Weights of a small mixture-of-experts language model, trained from scratch on English Wikipedia: width 384, a softmax router.
Below are experts of layer 8 (counted from 0) of a mixture-of-experts language model. Rows are named router (the router's row for the expert), down (a neuron's output weights, with its number) and show model dimensions 256-383. Each number is 500 + 25 x the weight over its row's rms, rounded and kept within 0 to 999. Numbers have three digits each.
After each expert's rows: "raises" lists some tokens whose logits its average output raises strongly, later layers aside. This comes from a sample of Wikipedia text that the model never trained on.

# expert 132
router:526543531474514528451463484525444529482466525519517494499473489511505460491489471527509496513475503519518496496505522490507455501493500521486535474506491463515486516493484533448476458527539503519477508507504527472502478505494535532515495510519537480467510467499494485488523514550542459497524478547460503491515513469516517535476436492521532529526512518522544513465507559508535510508502
down0:489486525552474515471520468550469512519483564528517465458553499528494529545509497502500509493458494522471510473501461525499505576523492499491508500461492466483514530477503508475492460516559516507530566469520515489466505512516546472525501481511513488487495525499512499469522506504487495490504529518473529454539491480508502519489507492494495508459479525533509514510496532540521491499538
down1:491511505485492523488506540476513512500543475538491529473514548494482501511535495472508543455510500515451536513481489549450553510469502510428537538536519475477514500507522501468481517446530470483490438500504492488498488460478521527501506498534515477514512473505499496509462489512493441479490515455492476554515462483513484504495530479453479505512470558483548513484502480469535492516516
down2:497533477475515524511486454489512500483499477466487531481500469508527538468507509505503516535519482498485517509469489534464503491500429508520527531469538460459458449500508545486461514513519483502513484511490508480518519524539513504503476475455468479521513508527508517452475507458512529562517508459475519535503521519517529521462523500471511564545495488581512548520503452510498502486483
down3:481497526480511515484533561525518502465488543497561480525501514478480498546473480536528519483501550496519516465524524525491552492471469484490510485515509508472485440512481473524466481494444514508468532513509478512481522478480532514498485484489472530495512465528504498515525499494463521490513536499519483501501497492507481519511490485479464471563503490487575532533487540489507527477489
down4:468502518511535497520520511497534496511555490516533523545475509506445532444458490488504499486454509501523511497470480478505556465498460464523495478467496490500431476501541488499494485480518507503567499517514513512511524520523471532515564524463557528529484504492510512515543515538493485494513584439470470504507475494439513500525483464513460517471502524524491512483507505486499460522517
down5:519529521474485481462513509488507506510484494452476520472513525516447496532490529542449499498563482502473501494514537485461482449482526475500489491492497449426511505518519496450487490503511529488522514490518507468514493487497551493532537493497497521490504486469426478503485461542497471467519451519487509500494524493485474482526485505485523548524478524545499505515505532505506490486507
down6:485487528528497469476471521493526510483509476507521486532489489449460481532499507535525533467480503496485496518476508466549519497513491489458445471527465481511507511508489451491540527497526510519532532489501505446476501480475512502523494522514509517514518546509485481483495489458534500459490489468494478504454497475484466465485508524461492501561485504467460491510485484497489472500519
down7:500498505520502510479539445487479515506550449523503533528487466492446500506517522482478490510477452502503507489518520505519517503527498457564518494537502443476539501560503460465491486487478502470512501530473496495511531508477471509523507519468493476486506521490472514490500536437519463471514503469509502508542481504528477487518503457492505471529452528509482503487443542492546474486500
down8:520502508479487512490523494489469470505450477519552496490455504524513484488565488458526487487538492479513512499499452496474453489481480529546454546541488501523510511492496504503505496460495463503502530526496525439496445549555482466527475500498507456494468499524500495501528501475491487493523485488548540558476504513528518522475512532492469524468515478511519507531500441458478530516483
down9:449510465499492468514527504502517506484500482470486533488501484519463501542471513493529474467491511531477522523487480511489499517491526463497444519491502473461536520476514508510549475503515510510462453505517483526499418494453519527507497455506534509483511500517519502467529509460519484492520503520512502505490494500521486520498482462527543509525519474438462508528494473554489447475507
down10:509499476487538454553515478449484460474529571475534511458487453519540513505490481455492506462497525478482548490481460512516495502478500499546497527506457489482533464507490508481496532485476478505635507516495467525471501476482528490492492539538547454508443500472494495511542495502485520505522533504550491487494525490501516510488538529462531465507521510485480484521492496511464506497494
down11:532457515489506487477445518483502445434484471508482518479525510506495470542489501519498503466509510475474531516538473541475507502483497509477477480484533472530502514480525490486509513485528513492474477485516449436518516477493540517493461499524531529458475550522513533519483483491530455499459520472498530500491509498523513520466437452474487527526492488473482514464466496537499468452458
down12:519450436474490507460492475508501526547530467515506488500501513500517501490469467484477507475489501567524534494484521498514530461550467493523467498517495503493504496489514507547527547529481507468535534512490493542505494486475500494526526471479520475512459494504517513468478482554496476528498489471526496507514523485482466489481509462494533463551492472455458502509471515511481498524499
down13:516501502512499515470512476460517490486542517491560525484487531509535464532465484460531537523483514482511494509491480517519528498498462482527470519520500509482504511466511492513513522476489485475471538503497600512535532433472530512517491453509517542491502482505483517509522514451486459471495500523464524506513491511552489478498502466493495480463496447527491504503509518505519484497556
down14:455494559535503487521461505511500523505480523504545451522484538465508476520460472539509486497507462508504496521542526512536471491524477527502451524514466478504449461510465531539498481530493480523467529510498505499506482483484512469499523489497503503474464463552498486516507504517467470495531515512506489457556474489507478551501478543500498515523511548524466507509511506480429492508517
down15:463514499554500509515525521511532525516504490514510571492564494519537475511489522482520455501501458495500529499500523485540485534505484485472522529517485557512527468488496470492472520479496501473555556517462499515499476504525534508521507543516487477521476499452527498532476434502518486501526512487509482462537508498513523485508501439517458479470526522523488478495528535495528534467448
raises: "ated the", "ators", "ated from", "ated in", "ates the", "ated by"

# expert 189
router:536538520504459494468459496495470505508493503511517538491489488549527497474473478554511506474498527508483502490500517528506435526470496526498510457525517506457484535462496513467506471539540503541475485512501525477468447495558546525512464513519503495481505493507488471493515507504504502518508479504488483493508448477445515545451491526535498516530523507491510510477496507488519489521473
down0:503520456464489485497531510469522481475483482517494493557557480559454487483539490550443469521502470514502503516556487522429500504481519490517476479477487499500512485486491450501488508507521496497484512533482518516500563510509511498474487474527480514476530498491483461491509474492503505520484474526468462506545433479495519479507491553519509485524483475464466509549472478476477451484458
down1:457490488478547542476462482540484512520456491529488520493498457506500519479523512463494520522502544500486524485516521464530518487479463513540488541496514498484478484466504478499504506454531498505556482496467554494528479497492489513490488499480469493503523496472494492512484508451520485512491463481466488522526525438534512456521519491465499493486510536507544522557503489504482459530466
down2:488486491520513506506490550529509492523448521495484527510508464480488456444482487518503499502484498534536496506522518533541463517493518486552476483537495476506491520525517488514509447477477492492549496557499480546502516480507524494460527526473494520484503555490527504529530501486473484490483583547507548514480497490488502538517489521504514524578536478527494524451499479493513490509481
down3:515521536521438493474513481518478491528493492480497486499463508505540500495498497516510488446487488527510483499545520508506477511475490534474505512573538456525482544551543506479488494515530478508409523514543487485520472491470503542495455531490477493488527503486471484510508507516470489478532498489499498478527505529511506499463514487513464479508546500503505560458511495602476520469464
down4:524447487500538477496526533508505566524472470499490488506453534498498490525542461482517509545524497501556521552513524503510506459492528533481464451491474532493482517503490503457513532504507492474509458477461484470495500544469504491449492516522531532535504484489521519477518463493557472501549518514512543518503493472460534495487447488447533519528514506463535528459433498498498479514517
down5:529506526522483443538491525510480539501499523445532503454496485457503517498487478489487470524507464496470471504525512528496463447523547538545526519433504514515512473484485495463479504504540492478494464535493529493499495493481506484486472464510477504510510494451514489546487494456483456464439516524519532488486523459464527528514476523466520480533461459541507504504488520535510492471483
down6:498499522497547496470471510481513505455498539528498531488451492521491477493521483465475526469511493458517505447539476500544505488477534487508545466494485522485479524474512498532512508531513507511541495504521527490530517515509493467524475520452493483472514526492537513476501476521517515512473463541520514510471507503539521509501544537498489499526503493476483531487507515473475485530511
down7:490461504527499463489505482492515496455490465501488531490469545510547496517483529485515508497477466494503531480491530506547473511490531504524509517504513496528537517467483462533504510493534476494355505498444484485499477516491528517518450495496475475532534479474492509522477466519440547503467489504503529506495507538508503542482518455487493466497495463459515508505528559506507545450536
down8:512479521508509522499438508482530510481580437473539487515510505494496470542524500499478473489455513513503484523521501532504486449497493535479497508517474504441511459496548461508524521526497465510530534483474490503459511477482539516481476524531506527544535504508504474503470496513493506507537508501474512448500504508491505509493513482491502510475515441491497532502513445510530508503500
down9:544483506511530486471456437529452506478516510487518527551487524510523512519453534507448476532465494512539490545509502498504460484509514503470510466506532469506533481448497507506516476512494465528515505501494486509514493502493463490484482504484525509525506560523522495467470510525505493507506500486507529503471533501510493515457523488509515543534504446465514518486514547470485508524470
down10:512495541542506485463510498496468499523484480482537510493477489498497504465488494511468520467541465484483462530486525481488467491455546519526456465510527501484513497524471483453505492491529498508407511505497504485504500494473458526524509450458521489540531493527495475484458498528459498521474471485489507506486517471454490482512486485510502551475527456496525495508472494487466505514490
down11:459470535464498503542524478506516528500492488504542430497501547503487475491481488452497464508554494490478486488494486505477504521498478531473493492490515502479516498508469544475470460553527478515488495502455531522512506479524477521472486485527504522535490482494524501497554513531474508479455541531495495536510469477524515501460529516459501502515471492494491484487551497486489460498501
down12:523515521536534493482459470492505473517516501481532496506515487471508537499513483475484497491521489450542495498467514505464508507479511540509511525485468532528491483476538518457478479483441497437537495475459500522478492534499539519513509528526508519526476526518479496474468505409478505497488486540515506481500496520489465507486487477510517478490516500495493510546509482508504527494527
down13:476500479521454530492515494522474433497517514515520512507500476460499491551449456474485506507499517490508496479517523474517509525492457482494489479494513502508472507496532486504485501529470466507520498502456484472557498475497568486492501430509488520447530494482534527512568501555513520530479484526543460481490486514509531491468510496531509523462514520539479484496526490514490478502486
down14:521504496506494514535519470486482471479533467493469514490487533495505501459503478493505488509501509520515510498509518489525503492522522506484536528512477492477503462477509477507461520498503485484502467470500500516489540463492494488518525471493537453490492501538453505514494479658533525482486476474543493528466505477484487492508471534501496476511498486558554488454470525537469522495475
down15:457468477511523492496468518475487471513497534452507432491519523495526495522471491474496472509477529499498512486511496508490537529510533542485527477487479553482486496496556472522447453443487489467465499489474500457496518504511462555517477520496492551522475423449487515503481483536451494483498489507513438440464488506490579524528489478516485522518500513459473523532511484508479475472479
raises: "The", "In ", "===", "In the", "A ", "A"

# expert 135
router:524543531479508521465471489520466538456482529520534480481500476517529479464526478525531489517451507497519535505541525497516486502492505542474498507516488492471484551450508509490445453540524513516471509518502543462450473479495518536494511479496531508463510466504471470485518517508516492486504487520472514527501497469490519500501465507554559534515487534528524531484528538470563492486523
down0:506526534540535492528522500459476510464511493537524464529542508524462506536517506519513506464482501507513473501508492495469501494503502530565478519438456472467501503467472484476485527510500499487454485502503511517513489518442494494518503560497472531472507538487438463498525484502509523476468473470515536518475531493491502476460546539510519485459456533481526536500489489490481485493502
down1:521489472500545483479544481520460503482526468477526489503529470502507507496516545476505516500467516447469512516465527525494536493526475481490502488450531484493480546480514499478481428545496485465465502503525460511535475485496494495510507502482485478506493506504497541472540457499517490525496490490503493486465513505495504447537472499490527505497519481502480470516525452480501513519507
down2:494479505472502547472513517527478498449525521493505512506470525454470444521498516429524499520478537478452519481501511536477481499514515544491557469481554497493531531514534512509511512506511477473503486494501455453482500468551504488472440511524486474473491527515521505457498535481494491515520436527504473511497511519492514506483502522483509450518522497477507519491523468534492478543545
down3:501507526480541494479476506480530534500485486520487544513546506501542462481461514484538503470524499466529484514506500513515508527461486550484482475512507511515532536502516494472462546527518487476486511442494506507497524558532497473511489486521510543497496490527458532531475503482499518498518499481505512498502531501483487499471481489483485490511511509509483468553502463454477479464472
down4:507476498493543493500453532477481531481530480448495451515501512519550479515472511554516484532518480471503485440474474507463496507508502537537497530519528510501451526490496491505493484506458521468518547499511496487536479490484501458437432503488530543473483481499514508516531509513505459525483481480491503521508486519539494515491487468485445472502493509505483550497476491508504506520491
down5:493507496477503530517542509499517531494506535521499474487555512530470511492493481523496466522526463489534505454499508500527477463485452488478531548536499523487523471482480537561485494492500486552452506420498515507483490453476515433498466476505502459532517535526550497469505523542515517494473510498518478498548517537489476486506545506509517527511487453510504456510521475482479540506496
down6:520507512451536539488530519481497540465523488480499533480502503501473466510439486473505522571476508503491469463477492524530486525500522518521507485510502496520539519505531518525475522535500509469509478506473497520542504498500512512510505471512440519521520516494484484510492453539482494496524456499516506491516539463521545469507499492504503515534473516531496508491502494521501490512484
down7:489485453498486514489487470501480570499478508482482499477487491513517521504531509501475522520484502523490474569535533571489494496471523514524505556528522452493478493463481467451490479507475465560487509525499524524535521488525500495550545493534497486502499509490509485506503523501520464517521484472489487526481490498515522498519457487475496523503518515523490531463491528488539517536495
down8:493518469508544517518524482476527496490542488453551510516489504494510509533507521465508475472541532454486487475431505473477515497502488519499507528480518505499477493481459495465481481463531486494538477542495480473525518502460501503471487530497496493527494503486473485467441478447512481475522547511547477499535499476499494513493514494464469494499487480497515513472481515511438513507476
down9:495499486501491492496494480481468517482491457506531556504493500500533508523513514528523513526511495509537491512480468487469514484543518470555484451491484490491469473488472477486505539502494480455467515491468492500498460505440501520494493520564528507503480479510460492499517493506481474526486487488502537486477520522485497479487503497533507506500473521507514456498493544497502491518466
down10:484494526510493478484516532437497526498538488504474537552543527473492509499479502498468498510518495507534542475494513452500506470499439486489522437498461459541515503470512532519515521505496507466570481518532522505507522514449490496466533489494483503469512470486460492533510492522480463480458532521486478511506513507499457498507495479548494527479488524496477529500471546481483503479503
down11:488503501485499475523482510493499486484497524485486495486509501466504439515495494526515465507482501480493519460444492523506502480442507528468500486451478492564534452525536490459487513492513548442530526508508530462494524466500476510513535480505523531471486480495457539466452469507471494503471506516485501476498498528472483525481518494510504491481513479529487482493520530526486480464521
down12:520456491522442511488521556484515496516529465479470458476534505461528523524505513489518486509545495493496497491540480526494521494489474535510479502508509478505471497497498503514484507498512481503505474492530498503557524467500493495508498491506550482511485502515511512468478522509475483469469507527497488470485550527469446482481540470542454511493519455511477461485512503473466502514512
down13:520498527528508538475543538475485475486522468521514484549447487454439491495490514525510507472512487461516541523513467453512491490497487461492504510513493468542477485498534446465523485561494505487519489510533483508517544544491493511497546507458446536470508465499512496475515500490534491502486488492496536505458509545528523473512505468520495512470529517498496462478476478493508494512482
down14:521461468500460529506526493537516534509538494471493447482475486469487517504509521508516489483529473510450496513542531508510542445544494533538525491486515537532480500505487496539512548528491478529518517525489517522493514533539444479489493562497484503514505535508520500475521476535479539515505514547499469515512528481492522494492560479469485539501479454521493524479484524480547474532475
down15:539520473485525520479483462558521536526493512483525502504524499506527505487490529487560487471485468461490503530500492485497510507530468518522485510519524524482455502488532519510482432466504541460536529480517524508479502481538502518532542520471488505469494478474503513482459504489508486472483490512477511477493517518451478534503547488493477521477539505501479479478503513501486491469473
raises: "ation of", "ated", "ating", "ation of the", "ate of", "ated in"

# expert 174
router:521535500473478495477486477517485530430488509519559514499459486522522490501477455549507453503495509520482537492499511500533460516488506526493518509521536480469494509490542542471480460536510514523479447492509501517475466462523518522494459498497508490430492498515456469487521517497514500530510491503487478510521485505453538534459508489485525496514523532508554511450505524474522493503528
down0:490488549470467483546546494489528503454466490531484502518473493522504456498477464496530470498491523501498541546439537519505488500508538475467448545531494445495452533487550499536508486496494463477525493477490530467453470464504494510480497469458507528492510451545495493521485520471520495483528538468473515511520504506540516504480526478499485458521477478498480498516517505490475476482493
down1:501490494521498522526481545494518492501510498517545471464527508484541501457532509490519518514553522492525485475482464488491525500503449526513530467469484511503486543490513475487511471499499533493517476493534538514505516505491531544520503511504496506533492477474480507443461465576468512504508502521533487500478498484502517478486492491476464505507487509540518474520435456509549504488488
down2:513511533590529483474497495481514488504537458525509470511534529529494494470534506512523481448539487503517478509513500474539484519482507511544519511515472478515474497502472552438475535521509502501437538518480526500509497546519524482452523500505456530484456472488500493510480510489499494473501505504506524522540506522477506506516494488530454503525464499514508542502503472501481531531491
down3:496522485508505480487466449539492468486439510506513538473490462500498493520487462533524506463468510546498511516482508521494511537492495491527535504494511464484485501502471483489487480490459470497536461526510523561474512449498538511491493533499499505467517543463449507498481522457475467540560527465504482471429488507498517509538495480501490499484516519470473491518506483490504478490485
down4:555452496554499510494500522516524508477512472493505522496518539531465541465526496468495497494498515519511502530517512481510478509469526510463480545535498513537494465513507528485470500513478512467568510528541476513487510528491478489481495469538513501531491516474479485474478472448512489509508456525502465459462509512470488478499500457517490495532517463526508497486511488513492491500487
down5:511552510514521480514526523475539485466490471493469512506492491478475451454496551513461495539456521534471465497517495481473528503454512523540489528472535488509517503485518514472496466522525519505529471513517501469479507481511524485505492479498528492445503488494530511500471544439497508475488483507497517526459470543511505492499507486464500485472448512464508516540485489534533512437511
down6:490499479508478506493510515526496514480486524454538483498459538490463509519486466497513559541472505518530521543530524524473525511511497464500526491470491494501528483484480514446508517518487494528469480536506456475480443524484504497534488530493526507545539507492483521480497455467540497514484485496510459477478516488491493512494516490484495502473507453508461446487472558450482511526508
down7:534450497491521474504515476477552467484499473492518555488466525494501494473551507472487494499483536514525518573461509515464520505503481483478502492471465492528488518525452520525542497529523459516500496486497481542501506471481515521464505531472539533505517483486562531510528507450517476475515545494503471490506504502493547477509498514495470484484460489480495469461453491478490497507521
down8:493515515519502463508478497500489520516553449577541490508507501528495514482475467506483515512493495477486457502453477489515480494472473494513537500521536553499513472485481510545487505503536490489477496486486529447515493472466497512501514452524492448484507488508466459483512521536506513450534543520476492468471472481546524480493491541481508464499534512477472537494489512436480523465496
down9:488488523545514482521524538431516521484483501492537515532521481489509546464562530494473540504519519527448499499528518483498456506504509579483514490494545503503488543561504500500474505439463471510478506522490497501478501498492483493456475437483463491561461551554487497480482511506495480504487519521537521472485562478487528502526484496504484528481502442454469473539459535522494514493485
down10:511475561484500517505493527512515496455540481480540517481510496481451521477487501456513513480497512500526503529490475514485468500511474505483537482489508454503465477508462446525488515497503512495475509504489484474426493497448508493505499481512555511496479571497492523492512488529481503476480529511497485516518466497468507510506487473526489495472504505528485447532521475500460496488465
down11:521455482534477470515485514523484486564505494466480478512518495477480513464499502500498492468518531519481488478508533509498505493515501506503515486514544531535482524519515474489478513500469526519475487502491518525558433468488471462503507523497512475450519523520511472487509486534493533541490490492508513489508517485490458473521465473488550555431512572515494435539507515503470457512489
down12:518480489506485548484504528513507480498569489488496517528555478477511545520478547442515492492464497507517493462467503530490534499505468500524506469512523519479512487470492513472504489502507499525493472501485556478529463512499494519464487470533455502477484467557473520511531504507465449522498486546478504495470475503463530453496526465533538529498472463513520529541481478511514472495485
down13:482513493474505472508465526451498479488511531454504475502536456483500524463489505478478479485513528511518489494492509508504505458538514481465531526499550462478472462496449528486493496481524483517463493506546499450502424492494482459454526513513510481485521460542499519483486574513503492513467436556481528494426473501544565493512509470510496519534518486485534496511518485526512504487524
down14:459539517532504533524498513503513470445480503493482525524516500517509492518492538525473529490482518470485516509482531478514508501492488487502505447446512479512571453547502486451487453490501504525527537472515528489503480445538474502530460495471509481529478469507533508543542507492509515518484480496558479497539530488533492531477482505470513492512494509492507510530505516516538464505461
down15:482523509500474524487513520509529532519501494502504481468506458505522522518506520507528506535513498496509476511450568478501521508499492503470510465469529501479499482514475484471499521503480501497568518455515499494487481552482530510507462468516518488471480478499525476511496492442507529462504518504516464477501527552481546496494529494512552528507515508455526509522511459476490489531540
raises: "=", "The", "In", "===D", "==See also==", "== See also =="

# expert 20
router:529522515479452506472487482495483512495486513518508527489474467563514493497500445518514497521494539503492560484517541547534499503513515502500536475506544500487506540500505499497493498516518550529464475507508497483482477484511549526520469441500516443505509485539460484470546497556513465516525460503463491492514484459485525510445489513543531528511508545525536495467506510478491485540521
down0:500467498562542495509467529507499530500533549500480485474520537471511495491493473468531470540456498534483546450525506508499436465504537521506515511494481505518489467510518493538494483448507520518487481419495502459507479453501551501509502468500497519481476517507466497481517533535491495484452493544532509492476486526498500498522539499507482486542525479494512555503519517526475515510480
down1:472474507504496509544546484491496474479494537497504497478505480519513481511489527478512515471493478480493491451474516501493521454511504473474456471502510499483523523507499463530484516480467457468493498556482551516476502508511455543528481520472465467506520533486518552533505523483512513463464502502507540452515509489552493537473500482528513540464495521471545480538488504491490473505494
down2:507509497483520472522503510488504494485513497501498458518496467484506496424491532491486507494514500502515487476492528478497466492500492484503533514528565484500490555491475447514476504509481481547496509543497450518520527514527527527462498513473434507508454522501494476507522501499545466548502492546461457518535460495493484527504523579488541518517460531446481516540465551534474481546496
down3:485491482564488485526513517504480478504518539486507507459517488503508519503513475519527554495480552510519512539514469502511503499521526476555535475507528509493527510495475496458535513499467467518534475503519484501516531492489539508506536465495522468517496469473474526532481480466485520511499529500507527494519534492519474525527483485505461529468441487491473486506492494476453514544529
down4:533533449506474501515524496482478510501520478502530493476487438482523470505511481517473513541496496500523496489522500450435541496487515502524480517498508497484477497499511484533528500498551514509479518476522479521488431490509515520456453528535443511488477453489500462489542508550490522521471510487493506495478484503445479472476493473479483512526485524507505512469451501501474484510508
down5:483488504472495484477494500537476505495523522496472504487539470458486510484484529480507510438511476508461478500500471515500507502482507510500492499554468486460471475499535512499463492472451486481526464502512481492503529518515482507483528524482479493473496473493516515510519537449498526473505546499497540492470481548502525501514499506498485458486451465494487525502496503520496510430509
down6:478531468497487494493465492463467528415511515455513522499513533489550475499497509571464526516508495484498513489491476565485495450511502504437483490483507525494510481508503445484512516492513479505470543524496455470487501511502457525488510424441541492508520476518487486467480502530513499476480541442538494452441486526522508469487531523499517504513500518475459500493486483531504478546487
down7:510531517501469479537516522508550503529494482490485444542530533495491476476480527487475525465518478472514516484492505504429513517452490525505515494485458488546511488509494498485485539439518514469481449560511496510525510501511480491487477538521538560529537505455445504483502494490515490558448494469523510551524504528524505489490507496462492456467547508487512507488490519535502520481484
down8:543492532445525483486536476495517523494543488470495496493470512506467460550484498543509459541516505496501506519537506519463520509472472514524528524499454522538519552504534460452519475495500510475519480469497518473499512464513461477488460476518494533458505525498453474506468479503495488520506509528551482519481503527516521497448485485514471516514510447486477518486510510482481478518522
down9:511515499461554470503542488481498494511497489458539486517475490527545512505451504495465486545492455481464504497532448483497506534505476500497485486474520472472486518490528490524477492493536493461498499505484507474512537512489529505520569526487469486510498514516509442501528504511479493490510493505526469498467487511460507480475481531473473507475491517532490506506488513507507521495494
down10:505497456515506513460474490452499504490453483496485522495513503484497484490468533517502517526533498522485520498468469503529517496490539520490498488483533531527480525509505513480434503515505573502502549475489527501503529490538467481477554531483524499505489536506484457510459526453540489514508494495476496486474473506498522525488449488473515472476522478546524463462499501527548513497514
down11:551481462498537489495486494496501505492479505532494493514509463491480539452482502486544478457506471493503489514496485514497506493500494459534517510456501460492482471534510506521500511482522486492550513455508526434470494475504484503514509524452481513503472517500479515498484497512515484484484466531480512517526499511501464496499482498485493504500493528464493499493546503460509469507528
down12:484488513543532476520473498472539477503526479511524505481497444524477492495504457486500508519465506471543496496454497469505453494513450481516505487520493509474511461503480497542509522501444475540487494485480443500488551528512527476500480480498505493465530473551505491478553509538494517494478483485522497529483516526505501468526488485513477542522527492510461523453542515508528501467483
down13:549546516478533520466496537472449520554509471527486560576512459480510510487513494474492485503507528514470499508504523475547491563514473505485517510489489504483501483485508495492501497497498514482445496445516483508508518528488500535533516535521484534555479488491493523496507479501535485499512500475417523515523499454505491499510515491500527523503459501489463478466522505517521513504487
down14:527478503530487509503523501506487485490449457450514484512467503464535516452505491457506530469503507519489503492497496531567520504521496469530448512513515501516476525513489581542503490524495487503536492532541492517521505479548498496466535529499522494480498490494506481520495508486532429499571525496455505525502480529506473518516483500475498488480500478523510528480526501487517534480515
down15:518516509499484511486518534506472486464495472519463451548495488524515520478529503546462490503455500477495459458474475507494525520472522471472480494464507497507482436491543512490545456527550510526480557530498504513551526455501494510541549506501510496489468526474517484455522524517477501475518460536487521528492475482584468471478489496519549542533521542499531517489528469493502531553502
raises: "utter", "utt", "reet", "udd", "arn", "oat"

# expert 19
router:532499533498460514468478488477486516513480528530515511490476486565513485487495458504504474510478543514502551493519519535502487490500496485509523476492537505490511535481485491489484483509507554521469473524512530487481501500504553533507446455507526445491511464514455493489555502540496473531530484524469487515538461465499530518441461504541533521538524511515526512485499516474505465511539
down1:551517579475504515474551530438493505517494485514491523478537588511541497545509511507480536512493497508514525448483504487494516483474477552535472493468515505502476517475519530510526474507503501487453466515519564537530502499488501547494471543455493462475521521493480480488516489522458494498518513500499554520511499502444484503502500538523535503507524493476509485516448538449474509496507
down2:508503450515482517541558535464484508525503497517507458535560494501469451534492503520551465548508484510520532503507486556529524478514519498518507554518540513532515483481488492531510534493486520506412465466499516469457489482452488439499452444500528494507483493497532510511487552489509494508533476474468505537540492484486510500523462544462433497507531513513478473470467494479487494468522
down3:493466466461536520482473459491521459490533439495482487521479487480520489465505498487526507518514509488480445439466486526473465467523526508482480481474509463429495537508480451527508488469497532522555505527518458465519517514487476506515543526512442495461500491543522496510517497487514482550548494523478460481523527494534507501525494480551504490525485545444502455554518472500493505531520
down4:488493500520513480465505448507508477516532523491491515542492468496493489481504492508448459519488502502476522505514495497541498535466467509490483513472490473515469507528469498482496487501467527496498510522496521572469502499484494501431479521489510538518463502491507460534542438519512479517458477487540526470517531477483531548482475527507478561459519551475511493487469531500491511488491
down5:502516493501516536490514470514460534518515472486489474461483498506507498520492513539492514512504490526490450488508453495515509510468535457507485477502514442518494490531536480491524515480465525512526518476492513474480447496520509482510522500513518517499455510478483536508467495481478467506448512483514513483494506493468496529478515545499511483508536483535519490479490491483451525507485
down6:460489522494505509494461506515520463512504516478515517463498496516459468454461481500513552483545485503495512469498504477516501488494522527505489520494479481467520523485511488496501507517474459518507475489530504449453573540474491494494487479507494499511489522485495511518518548529498474485504479488500512500512533471508468523485537514496496520543498516515480502514476468500499445448492
down7:504499547487538509499449500474508518505548480482496488484463483452538507493479442488505503550487477480467487533457488499491493509503474523476502519506514540507552497554502516474530493444499521484524469517506509485526486489479489508498502513503535470506529513480494526497502494457524538451494493502484527414532521502506485483492471569511499489514500530487503496477499486500511497485480
down8:518464460512488482478473529554535479489503493499479469502507471486476514529483502492506495500471490531447474512511468497464482560474510473517451492550472427487498483508516479499473519500573523492474517509521541500424521504542462544510542545529509505481488496513500483525456501489508500469501514496507520497510488516518506480486526504498497461498453488471494501507490484468486583510523
down9:503534446467485502568473480496526525489479509462487476467494473540507494471506468472483501512562476515511473520532513490517443491498534503467504551505489492495462466514560496506516498480505478500521498514519494484501476509489479512535456520520522483480509527485463510518442515511496528447481490501531473510477481551518517537479509512494545512496487473486520507480529496514483493484472
down10:551472521512502531510479525518503475471490578531472500484509483522516486493502471471496505494496475479508494451459454453511480537532498545515537491521527468520505503519534505492492493483548503495484502476475486483523566499510496498587521487510501465487536463521497517483474451515465507519491476513484512486507552516486461510490475456507482490516493512514525499483511516524490513479471
down11:457496483470439511504550496497478457500512518500493516520469507472510522480510507508470485504500494497494500549498501473500542505567494499498492505517530465494460486497498457472534527546508512481480513515451509483459537531471455516469539476510474497453522525529549510474474506535515501482492485517459493567481505471483501473499480526485510504539520508473514506489504509466520493505539
down12:557499501478473527528517487490504445541489537515496492505484505490523490527471496511484490537489525531540533487451497469476517496483493484496493512527515543500491505480458462540493490429523487510468475469491507479482487495472508536509488478520520500475515500488522485499527490490480493493519567451484460467491475557508509512518475478478497506444516505505560501427546521503465514465506
down13:483499489536546499543514493500550471476479507512502469475521503500481525528498526450514532533537477499519506497500480472513507496479517471513489459492491513515515533504487461469515489566460505525547554500529484481476482503500478488491515477528527462564516487523511483485515500559494466506521478472486510487525514505464492499521520471525515482521468528461509471477526482479500478500510
down14:503492466501498524536516508514536490534489471469503506437526485483481446520499527493475502512516520431455535472528497481463475494511462535491486507478539521524509473534471449524486464516517518463562514470503481510534497464506508478473499502513498510450465514538499508482555530503547516500509514442533491522496481552473530511520515495500480496539468532490516518484494509500477536524537
down15:493563570481481488503471478468474492501485529488480511490476505485521549494509481481521525461509529503485485506490499498496491488479473540493509515466517469487548484483525530491509522496468488522520512495536503540462476511478565470518545483532537511483506483497506540517489513457502482522475524500528542473508444531496550502442507508515468510462481534510506485479529520527488490498525
down16:531526492512486514518493525482488478527502476506489475462511526505482504537477501487509511467506514484516519496484495501510504503510537490506534484531491514484521486499494548502462539545521529485528440538511486493500530506483476525520491442481522488532499496485520514526508485497498506464483528482507495514537510529525518461519529486479500500489457533535459509511546469496495497522542
raises: "un", "oot", "art", "ug", "il", "ent"